Weights of a small mixture-of-experts language model, trained from scratch on English Wikipedia.
Size: 9 layers, width 224, vocabulary 32000.
Below are experts of layer 5 (counted from 0) of a mixture-of-experts language model. Rows are named down (a neuron's output weights, with its number) and show model dimensions 0-111. Each number is 500 + 40 x the weight over its row's rms, rounded and kept within 0 to 999. Numbers have three digits each.
Before each expert's rows: "comes before" lists some tokens at least twice as common just after its tokens as in all text. This comes from a sample of Wikipedia text that the model never trained on. Tokens count by the router's weight.

# expert 13
comes before: " the", " and", " he", " which", " but", " it"
down0:517582496486457558478462531474518420524534545512404542488467515493440506497445516524534500526506495444526478459508467483514497434448500455444490483442478547490493513506413509437511528570492530475502452464483548507483530464522541486532490567448432537534449498531496493488504461476556437447474500479564532518567504468552519498523415457538
down1:401478580421499501526481444497488518515455438496553510470491470558470473471499480525506462504565505490478539455458499532446510465510460582480482527432579588486534477472459531418467486414448530510530508526507438525487465463441524507451472544516399482434503454603479534472509496492496515512537430512504551436522535552501517466527454453503
down2:455496536436448523477527513526522446410508427457505508475474530460478448533495493424503553460485521488430494504479475480589502511541469485575469498505443508476450447502493505479531581502513514459532546533543481493581550454453421501453457454478535535481442513508473490426478559545531468503414432527533496558453449373478468491586479517523
down3:504447555560509478454470454499458469457496449510449485492477547488495527500530485493484544491426486504454422554527573554555466483438582464472546551520499497495503540534464542497556567494431565522522503522453431525547519520563551534493555529441547500512543537447425477541526567515477494423493529485470509559588481502585499523530517513566
down4:493498532522481488517503482472497475483496537501640508519509557486513495520529524458478472520492452501523467441484535456518497586516515505529495443525560448511413466491536481477500484474451561463529499550495475424512466594465477468557483442500465518547483466454482535469498466537486513521554471468426549529467491485450569512470519504484
down5:590490490546512494480461552511484494512602578493452526445545572467500505508530509518485484439468477426452532455473533527549540417537459503564518535528479536471505501527570523420464479452479487522495477565474519531478508610561485556432506527503523501469504548478542513483564493474485503524480508566505450407505508514517598524435489502467
down6:480419478502448473486393538486544542475508491368557463531460536491473463545510504518460513538518488513479507519556485477487425501482427462460528515551493512567440452504532489537476535509487436440513519494543493533576510477416497534478429553525483533565548451491455415485560458488516567544547521546505467459516505516458417532573526435491
down7:484509446547564457499500464534434447459525569534543476500595488461449479526488501517561527591541542534482430419547573485465455538469484477512451454426531468486486463457513429459511514526457496484548462451528458502519551420471523480491506499525476547527500482432456525568448558576492516525450504479538509492540504489501479434546487463492
down8:539542479502478435459428418476568463523488460511495525480460440497540459610554497571555556489642531522563514477529463470500453440496471451525511517551558500553537532544501510504460455529502436502502555482499520543514499493510498533519514508454537463491527424534493525469490553518584523499515506564502526510529476499492487572510427433482
down9:508453507502518509502469494510549491547492469518440506497472478547529512550475476540617540455488531553522526547508558477509481471531474529504529478503546573478541541489505523470502503430574462464472534524494473504493598516480540486398506494482557524480509570484514529496534565493532511538478500554484492487532530547439541514578428545591
down10:583533533494546466455458463510621558460402481574436479486521462546439537492499515507510437508560486458567520587469455505474505533506449429482490477463460487534544515512499558500491554506505468507517489539476554492556557510473543557507542527534432477531492518544508495514496510532453481471440553460472478521543490475506473579493456532540
down11:507488548476490542470456530495536492556483543538505466438512526578503467467467542504473512464418526542530461544485521476448454470530517504539439575391548449510476543444459497499542542528565552461522505505478571490506506495507570582535506495442483462481529497423502566495482522510459375455508547496488458492540501516535559500514546514516
down12:489445468486415479511404591460436516506536467474506476522512447516518487538486533548543480497426518445526563517503553469470521568548503490484513513463518492528458531491500497482497498588525544502503517584392462480443466465499479500485485503533487457465437446456528512429429527435515502500503509535545533512519553562507528517537484521544
down13:561450522479483426524521579515530477512466550512505462488509431514472501488524481537536520508567561531502488510490433533448581494524591550482455506469472457476530486533507545584532463480496509520520473517482497458496519463478531428465495549444546477487485518485447508477502525474473479454506480450480558521502501538506503538497559551442
down14:517514524468489597458479485478440445450494529471537478535470455456502487483502445541489492556483516440441474539503485499484565499490519486499517462493457531509475476532481515521509476533482455469497355505446545543525510509506456515519474507525479528528460501452536511468574449523467506446503465506479488430469487544466553528436516395454
down15:500499470551535492552508482467502452500429483467447469487515445503424514524495615525477463511486471434512495486478518422514469549488551517500554489540533506462472497527510512530555509503460516533521505546427533584535601440549501523491472400491506460503471500484516583542511480520486488487479485519528491500496473516401466517481459431499
down16:479543432452493482497482442499475480486497482542514488513519469579489475547522483519509450556460543489533528482477462473469439527517501476517434477475458480437576617540469438538515512482477555503493491497529560517591489469487574576535451550526535461449478568534515475511518409492495550557518450549502530504477581483478540563450475482472
down17:500518487424542418539470475461507482500515500400562454453491473519560520474492541479555500504469538451493469468476499476467474509475550519484499500541562527473478484472555474406515509566448492491481480495473493491458461528510509487480542460480476470500561450420472411527410490504533546584467422536530464472522500489454549528464526418558
down18:509560531531523521492492506528470497449448457565536488543516517512479538521536536531504537455586562492524443487417527503482471511508534446453529508521539540537484409468553529551532437541508493614513503503395465525515420558521519535564550501501560538464500551551530504466475465529483466560471533474510442441525496482513454493476454445565
down19:498435522504508450413454508456519582491417448535489482506431521555464460498525451440546533443417502496481523475458460505549435434500466533520508582525490488515519507587495527546470479441489477497524542558530523402445512488492541520478489569467444437546501528577503436500506465533548443538475518547563416450463427483490522527558486432501
down20:513512441512491587499501488565566532512461507417495458422535534550412519468458502552507592483504465492434459480518477513455477499552481485499497549511497504519557527505523575485556487503550494462514458518553569463508478545564447455492481514454533526584530476470462530526456534558477503492485495494467455551491498454493482535468543567531
down21:482559550478521420521501509472554509480462552444514472471572466457548512519548521516505465426493525471473513519491514539511516481483526466497479468522583490496495514539481440521430465527520524518507484475554477528588537468552536467488588524520514495514507534530455499513448525506529441474471445514525466553494501524510438531515460551567
down22:548391499475513484478469535450442512540467481543517448458519525556528496541487535442554539478455483475538473484534449587526467438485480464513514455471492506484554497537507537501493456504531563469486539530474485554490567481456534485459536403486548455555554476502475552478562518449500497478499495520539457450533534490520609472551469471452
down23:482481524505503521517517516473497468542507471484487461483533492507449551503407462488465556562484507466600498515538461540440478567552540480539491517453497425465498490535462489475480558528485498542596495488432579489482477530478420541491537528485477501526512487511446492487484559519543440493536479457484418443487434489566473419481492431497
down24:551498539601520491505563480461421491488476540564530569480468510478469542560481503445393510461462569513489551441425567459514520452508509528532474499479575533505495404489507534487412492537542492469473493569484500481538508526509493500549504564525496499492475519459508520572508458459515439504491494473537498459506544528504515453525506441449
down25:509509453521468483458469518504521555561524471530492551520560521547492565492537458524551498519474514468522491512476475519529517475483451525472459542501487473523464487511464510583576574511540538565494473463484481563490518508535530500510485514524478480447383487496551489507525520491542509550529580560431439525427461468493509516477469444503
down26:543474406543463525475466447483528504514508476431590550485465476491530493526500500552421492548450485441554494457535492581453522560527492450452470526509466546582485509572436540464482531515522475508524464552436546564504566488475489504537514538513549516536526497465496540513531466530556494582476468585552424527489488457544459527497528476558
down27:507508497522497516479451600503535570475523520485480460442471448511460547479487474535427542478500457540497547503556529483443553525447509485497447541551563409538570499489551594517466457483496545442369546478540465537477442500491517501429534479460494557479555493504462567503484583515437468503517519505514506543461496527552566509533494491538
down28:505516521494464486410486476485524488522535478481451449544442410509493494519448538518447503458506495503622511522473449544523492543476544578514526491505485512427501498449502564436575534465492428535509490480497520549488510526467506516509493479495479483516526477555525461447489479520539519531446520458560514561511500540460463527542513453484
down29:565522535502500430483454490446453510523533502541549447445452517490457565450470477514411468536464570536498554503521481530497472451557454551461490494522461487515484443559522517476457514483560465492475507452519478472452460486424528600432478508546559501494499502518452410478496531503482490609472526457536428488456480456560503463517498553495
down30:464483469510445559503441515503611476546452484491516509478494562494488541538477513520445483505514503428459544576502476519500521480496516533526431510538503568466443497569564509478502545445446448442500523552475551529467542522437557557537529468517457520517555540510521476520470484514458475553499531456607492472454471459475443510459432465461
down31:514435522548483438499435492495472469537466512500471523476504394472543433545573606510473494560517532484517552504513577486530425525511555517547465531517525525540549572511458486414516497489500469520516541528509469439455431446496507550517469543499527542554456456453470549478437496527506505530470512454486523543467549530473480501516492434516
down32:481479493516528466491536516486538494382526506555507529507534531447536468515492509474500541463549488540423519512516514543533447466408489481547502482534603478484551474451459459530538482476479524565577450508475556487546566591499532449529445524453477485476500543511472548557506497482468460506536462524508447478478452495487440536545486479510
down33:453490482461494492511521468456530498542535470550488540489398498464468552574575474519472424487443529511523472513441450439454523531529518517454473522555498520480494492530479469479456493487462512467516554488533483505540485516491552445535453505461535508488486469426521478512498490498550505500538555540459501466460465553456510515456574592446
down34:513477520490529554467493474496546497435487535458567502554431483471500513453472488416498517434561441529537540535572446493440566492519500464513498462549425552539416440512504486478531562493451558497411462479465561543509499559525511508472506511516545481473567500533487480454538474459425522464544436492512571429534548470484538479482485481447
down35:490424510493513462544522506520557566483479468513539547541471498453499542523528467538518494509565533511437464517550500502537471622433548503531528445459472506496567525451489585511520488556584497502551417583489459523564474562501418500479524470548441519524442491547497493525536519539414475532512506513515537499489437467500522545546458490498
down36:484524433445439473418445549445503542480571468504493487433530497500549537522580484518505499468522541404451500434450552506471464434495461458494481504467558514477438474469448552527508494597500543469473596456493497516599486525489529522505528485530521500470534486515529513489552501586531525491458454439479446497518479534538455496513574501518
down37:499515574509472416541492451456562551495468506568570510461480566515546468521501437502550494452525463552468477527507441549531460533504482492483493536531536515431490409464487535447501508512584494494517436541562548389505460538551536432524495494468451468468483525518520449516487446529479464475472461456548425540526565566531593488475480521466
down38:485517494511524495564439464481512503477484443507509544531492531488497457562520494553511470464485500466487579509456501535536484539478471472580535518496464471507469525465471480507519474545496465461482484492469414409572463513473557482559592459535550504504490504483463520485496462570516504483573545519463520453443661467500496483468532415479
down39:455492481486529523517495526533504604511469463587535466525451402512486533424483488523569507529498401461450489475519450465531514496481531515556399558525544587539510475443499513543517474463420508490442521444514539527483495521496516570582531492530518462468522441499530513510454476485402479451460494438446490488453545527432543510429464517517

# expert 14
comes before: ",", ".", "th", ")", "–19", " years"
down0:480496505480428500497501513500520472521507415499578516503471488496500493455553502500483439444517437532446433463482488510543505483430542538469514546482480455473518460414584478578469519549566487490492491452465416407451515542561451512487478571553472514462474502497482433499403477481510626550487506431433500494460500485553519477470539583490
down1:586491488538496538529473543472520474434478473499515561453482500564502522575520463499533517490526512448508473504560532573513475408497501490502509507447500468482488502525455497516469472504495504442509515540523491456428560450489489541566551501447495536534494458495472514463534524463552461481558500476475505544545498539514534522558455457465
down2:549421508484544558490505490458509529526505449361534534520537537434482465480465455526467501468497577533514467542448524501572508472473558502454493461552587506509412522581459501515491490536491502482492499555505487500501544505527483443544477502485570515471467563489492483556532517533454529535433480516439459503529513532548451494536468520562
down3:536462470523459500508491501544447538522475509485503544495578452463432493522495466490436473439457415486428485480586509479514456546499482503514488486481510433428459583515481507534550559561485489512544462491435496490456427513510555447485517432493469452448476491454504459520511415459498628506521500508520535479466545505533528498516486465524
down4:517462530536457460502481483460443551481563532497485550539523495508491488497596523422427499554425444414469436560515535493511467495451502535441564470378456442515503522536478504481499498509535478469449523557446441534453408487499482457514516464532440483498449498433518514449449433514519545420460562503485515490561488530517514452524535499469
down5:539406460488560550537523456430501501493508512534507521460529540457573445508553462500471553441530525463451484508564484552433468473511462523444489533447528450453553563494510466510487434464467469505488488521488475521436520452524462487555526475502507490522562372466517512483501527503427530482478497489472432517402555485493509471474553441479
down6:455472430502572478516436513554497501549469512524487475463515508497443492571472461535452578445445594485541481559470494487508502491464461522481460536528517470400432436485519493470538476496476482604520486416546560471458489508505456506482423525481534551466520523464494574512505454526486524510464522556539487477467443507465563562494451506496
down7:533459540407499499490493475443468505556447449546473450454506476528538576560542475550514448570549561494483484538505561603494509453522459458510483484531465472492558548497518566482471534515611535449484459542516473534500509517421459497471521536531486534559582482522427573471571434526501459496536497497544433565508480487482472458469533516531
down8:455547482468452480527483490494541431560460430523469581528501429538531537522527495505506475523541479512511486500526553579431495524457491529510510512428518490473517500524506470510491493534484515520491514479531466546534535525470475480541520523470474484479508521463450559445498484622503502545553531476502529595455543528481454516475468522417
down9:556484475467523504477498547531521444459472432522466525519515521488495540510475526467626489444516482448452549541423472472488472551558521542569501529461505516523515482481566540508504540492443482488481543512450413565514489500466469381521535510509553461491454451489517509495499423508541516455529563505437501502498543534526508504511432520491
down10:566558545510500476456566531485460450469525551498508473536491534513492495485498585482545536496420438562489505496538552536495511425517505573563486505464480477533604424498515435425470504502512511476497432487478509520548487489480603506487501485570463513501432430488486572549474483410595546471515471462499458484501533480526478549498501510468
down11:406432473463505560498475461558522496524476515468521490431461549534460480491453471509573457490567460556497481525459491527522489479472502492561528505530511538540527476557542506501544483597527533493414437403485591510502606590531456495518488483472526527498489460479448531480426474529541464520506485469483505560472530533466484563551437539465
down12:480446447544477501537527513432583548481524490491491513574517547471477477509501453479467526494470462545532463479516489537545544530454527561493482471528480502494596548541502533559511497475478506470506474535567571493460550459483440559459452462547567557464537582511469495536462508470498500413493494490494507552513512474527520452483535554446
down13:485458549495525462508517547467532575536514496541508485548460533478535467453490542440506507512513498407441504494580486541489476531503483510434558502499530554476509427550444470565478521469523482470427508504482508493591547466478501503532495459535508488459462536445500522372561431519444482522454439399534443499516478507449488469462566477574
down14:475522538446531597494482480472519512522569549420524500487510603452435462492459499547475490445542433450496518571506483477536538459568548552484518531534508477426449502555503446495484464552467522515530435555544497506439487556508602507492462529512496449437500532514569478509514471448592495469486565523435539556468520472535500389537508527510
down15:479489475496462519482562459601522495482505463438463466497548451478395540569562522431478381509473501536428504521437488433522454429480554549549510531499573513501464527506477508521490541566494534496544463507481504515475473496434473469517525528491521553518563499511528498518514444475531469504470492432507529449562587463560430551553485468534
down16:536478592465454468556571514508486504506538507520424470483544506594525495509534500488582534489524393461537462597542541527549516423610458522533527467517547524470478500523463469468531507487501525531517514469555548466469424539449461500433540531472453452485573460479478471516533471549457496419486438466512477477533477453486418530505488434518
down17:506526530576466519536482520459487467520541487469484518548509511469524432480501500524494427470478411510524526491557420555534442506422485451515517504539607497497534532536431533476535510486527467513509498578429461472457467508568549519473511468505529517522532454489504478502485542487526498585527436455430489488509563449460471481500547472465
down18:637521467527454472490511446480539489517428487445533482481508431499510526517517497533501519508579488419494516452506603515561554506504410581504461484413498570500512485431521482573491524568496507588468550524457456479459511496528488404535470534537531555520468550517492526496489467519486502547495512501501497482492522511473470498552548598545
down19:492574516511540568500490472506499528526537526528512498503449513501458569554458474443499518559414465526493534482499457488558505502522495485473446485523476475531449496485508479451507496539443484513532430491487434556535447490513547615493464567432532466450474512462466495508512479482494548476483502488488562518478512466519501476552482507500
down20:479428502453483543442481532498491476456494478503507537495499519457495535487466506471451478491478596512488505541417475495550470465553548493522469579486420476499476508509528502480553540588546536489533527547437412509450511568509518503531550483529516535480536527466552529556439421445465438523445468445498506457487495467529551489514474495531
down21:482614437507458538519503488460593576451536435559503574474402558476512498476514495467470531468515466516492515484541503548443494451534478591499486481492600495479452489532524524526473444501517491529564557477466558468483432528524490548499471476460481525440547541403487486463503504498522507488497436489514446504486495431495498517480485502457
down22:493464489498476436522523513467507455516563544487475464478484490530500545476478514543503504474459549423531514539523470501474502423541482513474435574531518537497537532517522466471527455460545502509474486484562448492489513521477476482571486530432517500511481543506477500612501606479436458516438440513461486494486568451498529461493507471392
down23:531486518552538485450432543503535470530408541527474497508434540607470462487490469472466558484568480515526548553579504520496547549475499512494532486469449532502448476492575490516500487438482519519553457522526451443537462539461492549494461565582522500563494482595547555500571511519500508500545503513561467540533551481549509490557489474519
down24:490503513471431607526546455481505507546588471438516467483520429545522560436474411513435524496500489472489461519548540473477497503468556444542596527486514560454505496464420473522486446542441524594479537545493492515454453475481524500513534511524498459533401466496489493525526533519439437462512604518512502489504475552506469427554487479495
down25:519539475458485539477446574579565483479518561471522455487507486508514522502429502496547448464483462532532461492500470569539458486544433494537469510482451485479490559502386536538558537508451489507554464454492473456485479491556568500506462459475574476426480513577475491489543577538506475515466487517571473515541470511482541425471520565449
down26:498468525551502488515519518441499464507533543486512472540472507477510500493483569380465427595491511493496539440503462486523470578466509461534473528510443477526503533553523468518475490522459417466529527523504520506514464437548562467465436475392465488510476533556525535443413455464478449467537536611450547424516445460526529504414459519497
down27:499492458522464449433522492517450532517386446512504513505477508536597471577453537484523527512507453475527483553499480481403557491444476450497519518504477495507477496534472480492448506593462513501546499512462477472471533506575501482458531621485487433515457481417570554509490521476441484510473530448576577540497495591503439540480510505487
down28:474480553536491475507461493545420548500513497427515505493507484577489487541475491589474534471468491510503495542490498405535484528497484437445468532461484438534485494499487457512509541503539463517492498517492539482556488499497439445535458490528427482458599439516544536561517482483465512538435392535535514516492457482517481509532535491473
down29:529579499465542487473438530522524474527554518515497460542517564506457394488576585522463524546470564512450478528510431472553529463474414472558515509485435501525526516457418547519537460434572499570490485502602534561529475484482425537506549497533573498554500518593491463438506505471458483535563517453510516551554510517471494461526604552483
down30:449508522473526516434501554484492461509484482475505516527506563483518478516547475449515540433482442514532513461458497507505600436553522484600461483484496564473496555534491527540532445516521448491466540478448464491486476482540481565457503421454460503563528524543520517506485506521551431490490539419498517464492534500476436519460428494448
down31:533471507507550498508453461565481469460463452582521533492477462475534467490519513515533560497475504499517465483494493507450503500499473459574580530546411489515493482535522472476466605554443516536473510516541486531497469597541427560434457628509497522534567442557542532493518474463509502473535498482451559499577442480534521582472399452496
down32:549548500439510460461496519538556507531467529519527490455476493467460561430512452476495507475442522476541475523486565582470533514451486553454533579485533516516559557466547450556522507560541603514542499523548571516460464480543512459483528546520392531427462491454484557504475445554487473539519510510518481515536452509531521542479435462521
down33:513544478534493466529470469475507516481484481533555420512561494490522422513528514475468489534602475448543466482443448527557490406501513466531571532481486480464484555465489546526506436470410518477561479468492470470435501511480583499579491562600573560499491487465447538472571493459465497465510533523546474549458426518439467445518544522546
down34:434463531414481522583517454411455430481516514564455443516489503495496560413506566510471523517552525542436495525541507496498518475507537559530481487537527508485554538479509504469467494564484509449507430538465567382422493460473469490477440503530465485558439560545533492481444528539508494428489484535490485469474516480470397434520505421559
down35:497536523526478507450439466533517426490509480481551462443497513476455521527499531539487410516472515523451508492499529527446513541533504488477473438586455522476488505441507498558549433508497427529462462479489511515461493482532516504495455434534465513475528474421527478494422489461549485542475550567432547503541499521505485552534459477475
down36:538474478475506522498459497551552464477482519500438415534475529494453547530503552398484479434449557410542434499512557450509375530479523510557482390535523466557497477480495468541487505485452480496574500509549530522531478491485533463519458509505488500504490508441555509561550546490491528525534460527519496458554510571486546522478443461462
down37:470494566488492480472439485481421473426544538473523441491473581499556484441481544447509520516519477472451513510530480445522465483540510483496520556455450477484538529472485470517455523430452393462429460487455487470403558537538468403539511514515468443472520520519479514492471552568483542525536527520558480520508473499460489516517556523444
down38:483492484492472504431516532482514521498503414582488581585518527461474532520447486506490532484505560527495483471497430585544462497480475526462569503518540458581410508507620517493504483429527499503450512474528527427473463497486515531478573489514462503407542545492510528549480560472493582502439520493551469493514420539510576486566524475571
down39:456473513493539610569475500542466509524508498533487450598489429563459484464588461458520564498514437477503416525512500498559508483528470512536555514445482472446503484483444460517376529446510542491542484506502470504427498462486536561458479513514520501489469542509510440572489448526471507559576510501456505518558547502498509497460492438485

# expert 8
comes before: " |", "\n", ";", ")", " (", "---|---|---|---|"
down0:460552470496492562518493455514533453617568547491507530528465505494565522488467502546514480497517474533496567468471527462474461512554515491449470515409564432520525500520503551443493483523497461517504547492453509503485455505511517489535522561481464514553505546449463507467472467466466540499439452543497433470519482550448498499495521457476
down1:546545464577514571505442548561524482439467432521525467517487498504492502501462536508503549521507533504514544527465477571470456469494462465535461522493484515510528490491466512473549522531588510496568487506499523540538538425570418603441508527540572470535561511461511502573536461512478555421480417544536450536483553499521459568467488495455
down2:535467519472497513531529530503494522517552547506474498442491457557559475521483545453476565479485487518491505520430508534475538482522532418582543513484480492480504499482436481522535510486501498562531454497516452494528477479548480478498451496483555522485460505578537569370533490435491493526501514490468516467453552581551544562552536433509
down3:513516507489475420472534456463508495545551509523453562468527496443494455500526453469531484501479431530539480535496488443479498590435502601510519551433586479448502492455513505483506541472620563486408448527511499474486431554428475454475554528465520474517474545519483464412421524436452517553517514569458507562473600573449518503538541483595
down4:514491455486471523498469565532421441464560417462541496569582496422476505525448447517474522490595534539520533423526513565520493488589544517473601493559500487446516506512462554445527508529427516455408488547515565525495523453548497487500452469466480486507506473556511490499523493505528509560492565494468489517427501545502513459564557537411
down5:495488516442551419542536473417518617527429508485479507465508496469482481518515401475446454500484495531570518491459525515541483470415514472529524559462518498493488496548513532515495512518418561536515542411466463505490506448508511443480491532522423529494487515531501512547516568515443471462488476461518458419493501557490494506532523472450
down6:517451520502494448488519546556539553529500462488481458610555477488476416544474469466403468453513538572474521486474564526486479500523558544511476491440570461505466503519482516485499485478474560464511533480416561519523444506490493513511465571471469537588508508473489520418528498457455511580502519520518496515505479436570458494514439526541
down7:556555559504483488498402481491481516473493454452514572486502502516515446510541538470473523499456480496546460575482491563563439515418534493543515508494451486556514530453526521542568523456497502553527510593505517473514494521462534476468509432543532533544534517537488468453466490462496504495484532566505495549556489478511393503540558475485
down8:511426493479547516475516527484483495486474542522413467443525493451487529513504525566534481469525496483523481530513496488564506443530485481485560523569464538474530442511508513541529585486521515439496526424513537474474463480459512501482547453507465510501454576523479572525517433536520460486537527476495510532419469556530637472447507563471
down9:414510518568491539485552516525502552490445459510530489497453597481485537463481486574466564553453442559534499532534429523516421542501615486484486515494524512495559434516505552541494521465486565565529511486506543502522530486517443555516581498494552460516519521522529457487552483500563542495494467552471427497415530443447576548488528531463
down10:452537459491554523391605525426459544549483521546458449491493511498486489526514541508535524423539509454546510418359469536480456490490502449525525442417491501506475524567465458560431449504505489478506526447503500569538484466479452500521477510497519498550475480509502481449451456477461499538515517489498503463466436559447488540557487515510
down11:453476445548495470488486518554382477495430551503552611522501576405480566510464461539528467436436532558473493481504490459530560425516453486484502491513441526451484429528474533491488493494453489498501455480492473463475449480553553480501554516540459521483537511482505516508426522524488493521479501459512562458459507531527546456487468473528
down12:533543500488525475491539546502480520461546385465474475548524476473516499504492461501499525494545514434468548560515513507556511531536521523567455518533486465509461510462512477479534562663450463455523488513481546494543482519522545530466482527464457545504513483495565614477477555419495555484487520564484484510456469520533426485446503352502
down13:471485482520471502511569474496581502460503535504436489485432537472510581495438451484501508571520461543505471511492512544546444444522584507522492450540501576492439499452502512508487543500447502458498479490503543548461568523504433541500483562569514494495492560496506517471603487474516549501493540521470501534536434539429531559523562507549
down14:494468504493553448466541538535456485440530485503540604428527498480475448413528493497444475547554524498522501489485553512557476519512541508508531531555505552488471467449530478512525539456489452457540515462521532537510480511511503449492496552621497479473479427518511480577460478462377502429478537434479495544529478480557483487577538503501
down15:559483497459461529502413449531494523458411438503482488503490492504481496482538558525539500507510496480504488493541508448496550515433502536595527488436537480457467538484528488511601490551474514466471546546465512464546519549562501531547468483457577509489558506501476510523455468488595494470581537439516483481414573435504449467447495434566
down16:582485446527516429536548478493533445500552455491414469444531516417495444475525518528480451441519497460574525432554538485459431510511533485478526479548492512479536412462479501459483502531460494530534483444533475444520495447484546530494528490497450532480459466490551534524557515515572512514499456454636530531499523457471540512501549563463
down17:514530419473551435515480453568481469548548461513484503432566467517470633531454445592555474490449501428464463519449483493506451462589456463510481446515493498534438456523501583514482525572480513567481496580508527516510475563507459514504530497507518529500480541548552513524468578479488503544511463514507515496506488515471403522505466451470
down18:531573550575496492581529478528523499505527461530531450549483494575491505505443542478488515462596535565500577553513484439469466558519548408448461585500466547458510526491442495473448501488478449529524474510489587497517468464484473566461436399499561417518510525477521508492552464508571502564509450462462541461470582517529560467498491490428
down19:505454564497507463585423488543455509475522531539467543497515551480492472414480544559476493535489568481494516476518485488502551442526558453446487550553437513491488455459439502595565523488511508502434503488513477440511452440513479509445550555492487460476508511511490574483495469537525596546514516510477485501526519498450539515504442468562
down20:603527578448476499564484485516537542545522483497508448469441502499456548507555498494444456556468431483423457513465445447465455582539490529543460532423542522487498506507506438513520556518471554527423503595483456513480508515504541501536500490459542507492511491457417569405535529525470476563520493456520518481516480420530546495519535535470
down21:493455486556472449489477464438484482571512506498460514574518467549454604587534499530439463524563544542461486479505446543479488506560469513484481534492457493489524484534476423554479529500568469587480553466497507454508470574494475478455520490487547484488486529549485503455497484466514537527513474483532483524425526470535517459521488492513
down22:542484538563491450474554539488437489474541481464474548464478481503534534436516552510515519485425476527502463608438464536520489531465573413518445506546621541490518489454499469563467498494525521420460466502574499480496598494471492497482466544495514512469443472503470444492484544526450537514474507522510562555538464494481523456554543460507
down23:629466562474538458488392507504497525500516512498481511570475562519557529429566451474529468484482466451538530543525539482537528522480484461543496501514527564520506563497495608508465516451465477457575442494484472450513537516477460500483421489516487502475489469493534536495568427509584488494496446436511548520489419490453549523490471483474
down24:505590541422597527457468547506408597526465515404451474456507432412525514545541521490451549519477420453487522528455428506455587482470523511574453501477497457487507514494505472454518469491497488492510473500457495435542523503494491434396521467512494483504567526474533553512514569437538552544534466471509456443465531485430518513489504547552
down25:539475480500498426510533463576519469507446465496534500505532515509491463478526514496526483482521436491539540540556504551489470491468491507540461461524494545544486521422471480519521548539530471494465452504485468401497513559492534530590481472533470455537491533460425507469545480558541449578526495505487470517519544439549518574612398480453
down26:451442486535450492483515513528551462553499495424462514493436504412551532429494528562480431532527484542449499547515512560491482550475503497513505526514423516571469512442486469491536415460502492506499469590582456453459567474475530414564499520475456537452500502470495491476476510506456431406449548418540506524482468526574447511434468534536
down27:488597488552484472524473517563489560518498500480489484512499526481484581456495462495472521468545494542536438414521468485465471518481448507471453476522416506464455493480534459601497543485606499493528466467546543538523482532495508478527543472468537586449507518522472525501515456489454422520527516558484408485501454480483443495474584475492
down28:473465492449449398545499490551450600622504465548472475503473512501473527494465593492488505487529477552494501467479487466540501487537435489546490462442502564538489458483511521527522535453570511486462495532476467523505446467501517423526469511525487482589438536515520538509444451475509471560450455520561468465493418543453526513525474462439
down29:537466435520516463522441445524523478449411539460528514487465544511503493511492557493511531517502461490520469492440454484547457503556462416526550522435529589499441474463563524488487458519471449456481551541590442496525583472528479476544572553509546560510609422478557520553450511509570504453464465497528589482474483513522500520441534486519
down30:473491502488548480553483503472461503434477469511512464499535474501524456538499455587494519445497420489519415453479462457506531530547440558539490477556480455538457497540455536481454495603538516478446542490478496480482488488479518493545454508516487475485576481512534495495449546552506591503494469536496476476471533490526510492509521601475
down31:487486444527446495499454470465509472441528474524509532450443501533494427476529461508466491472469455518521509508460404471509455541557495470504529513472481463462520532510537484544541462448597500496498511507505498451547494497529547454584522481539493573467494425528441451473550480506515443499462543505517417495587485507463453508506492498463
down32:469463384521526547534445465462455459529443586599458513567477476508514557482502498607472509470425520543473489462503513558495468520439517509498485474477470482505509467427508471536509455579499597482507505533441527537477478498494568477420401495476496463561454473502482517477503547503541514481483478481459525457501536553491551555478493570479
down33:490475489440549464491495487519448476476475508488531505478495416452553532487559465427446509545435454522435482508520504482467481505496474489529529449442490519504549472467487493504554521477556459437508484503474566561536517479416465573450483574463513444502502462499569522460556502515512404532530546513528505505519459459539554453450438563498
down34:479505496506524461548490517509520507438511426415573514543454545495537526474470447482549424504505429416588441445501544515546529467508491512524488480536435485475448500457442492502553560402559485517527543512463513548546450466442535472514528505435497516495488517533522413469441464499472510507547495538511521449436481468471558510487549427560
down35:494552483534502440552553485503498471494424516505452480506548497545510470506527524515547494536516488508498556513515498522454479484484548398524496534503512466474496526446483505445456545507557524497438437429511528577459429561506495472446546538457486469469490492545578491445601522528496530484470429486546459528582489487510457458551477468490
down36:508514499481502436461513501506521456549567478499497496461432529480530565455409472504529468479476471532491526520539494525504490455504438582531480404500522544433509533528476547513427477439509492573529553568484504484491551497517485501466455522553440440471522464554533566476468528494485488516485517481494555571560500499491459503519553599451
down37:437505514492504540457431467523483476543493449532517532522452451545533512492526544472493513451475550522475466547490493504463362517511459492533469489525544534500470517483427507494500531463462544472477475487534575540488461508423534489534416465529532513570587434473562543508564552501515539466485491478420508589482512426559474445496477536568
down38:577461487447496437520518553515464479531451489528475512409443565483595516518475471534509558491485454533492539444565445512517480534527541527535511569468457539548478460552453504510540556464469507547504474588486485490505476462492596487537499492446455481421551448531486495495482506539568448475557497493534512501515576457492496480471476496543
down39:540456470550530486553521493526574534481439503458509516437492461456512478443489482537518512470456449405487511498578499483439473523519498440547536456532500473500477448503524510502470500436488490522505562542409499486527522453536511508515585503494490553537468428503432468454392531486540543464513471530454466453584528455527514460508522531553